python train.py --num_hidden_layers=8 --experts_per_token=1 --d_shared_expert=0 --hidden_act="gelu" --normalize_top_k=false --routed_scale=3.46 --balance_loss=0.00522 --lr_router=0.00107 --norm="layernorm" --tie_word_embeddings=false --train_tokens=285100000 --dataset="wikipedia_en"
Below are experts of layer 2 (counted from 0) of a mixture-of-experts language model. Rows are named router (the router's row for the expert) and show model dimensions 0-63. Each number is 128 + 24 x the weight over its row's rms, rounded and kept within 0 to 255. Numbers have three digits each.
After each expert's rows: "mostly gets" lists some tokens that are sent to it at least half of the time. This comes from a sample of Wikipedia text that the model never trained on.

# expert 7
router:146105105130143169123172129116147123112124120106127122139100135118130184118136130118147122131123160120098129124119127127158106152105172140100113131128090085133129145154127136144124131110137169
mostly gets: " |", ";", ")", ");", "°N", " —;"

# expert 10
router:078086153150134121099163143128190141127132085156125118125100162119139083117133147146081150149146051132174118113121153141082116112201132097131188116104167123097131156103151147196104154117143152
mostly gets: " F", " f", "f", "F", " P", " g"

# expert 11
router:075100155122119125129141160123164140130106116106134130117176113151119112143124138151107140123097131138147123117151106141131142119140124133122090127186194094115124115107093097154141126147121121
mostly gets: " by", " R", " after", " with", " As", " when"

# expert 2
router:087097118186139119127151103119143149125168124107118136151117127156106061122122148113093068130106113142163144108125136128108125124140127133112154138112125126139117146110166117142185146095130149
mostly gets: " or", " not", " into", "ial", " and", " &"

# expert 6
router:156107130127104131169143150143126129121218113165129155106128127145121112124136144116124131121126107144135076136124162113026134141151143128091069115104051147122116144136090109119091149108121147
mostly gets: " South", " km", " West", "ug", " Army", " Dr"

# expert 0
router:194144140122136146197137109140160134126113114161121127124129133110115140117117127098082104128179156147137121106132170103093113065168109109148146119086154144104101141109139134164156141113135142
mostly gets: " has", " had", " have", " only", " Par", " end"

# expert 5
router:163103130118132146127156139122110120145076116085144121101128129106127128138119120085125115111127105127133171143111124117162119133184141131097149122125159125135126128159113148096142136125149067
mostly gets: "\"", " re", " film", " Re", " album", " Film"

# expert 9
router:088181107131115133133123115148116132112120145128124143138094098092145134105133128099198138123105139130143163139083102127146131100070125139124137129063064139122131112136102141129094111170124136
mostly gets: "-", "\n", "|", ")\n", " |\n", ";\n"

# expert 1
router:114126119170116098138132093118102108127206142126114106065113133128106020120134130177085175136146125108136067124191138137120119140132156127147142147081133150136139103122172100104111095178132112
mostly gets: "===", " under", " New", "====", " along", " following"

# expert 3
router:132114114158162134117158139140090098137107142174124127160177121162126196137110107177125136119137136125109112133100120131108115145165099138133140105176151130144123139126136096120128132101111112
mostly gets: ".", ").", ".\n\n", " con", "\".", " both"

# expert 8
router:162188114061125124104078152118142147131128141121117126136158122141160131129125117136117133126150127125100128126154120142141129157095104135175110131128150157134139113139084124107127125179144147
mostly gets: " the", " a", "'s", " an", " The", " his"

# expert 4
router:114118139104118111109094123133073109134132126125145144136115138151133165152150120090186103141082145147124152130127160105097131108115083114095119145152094120133152123141181193159128145107115084
mostly gets: " =\n\n", " out", "===\n\n", "son", " up", "land"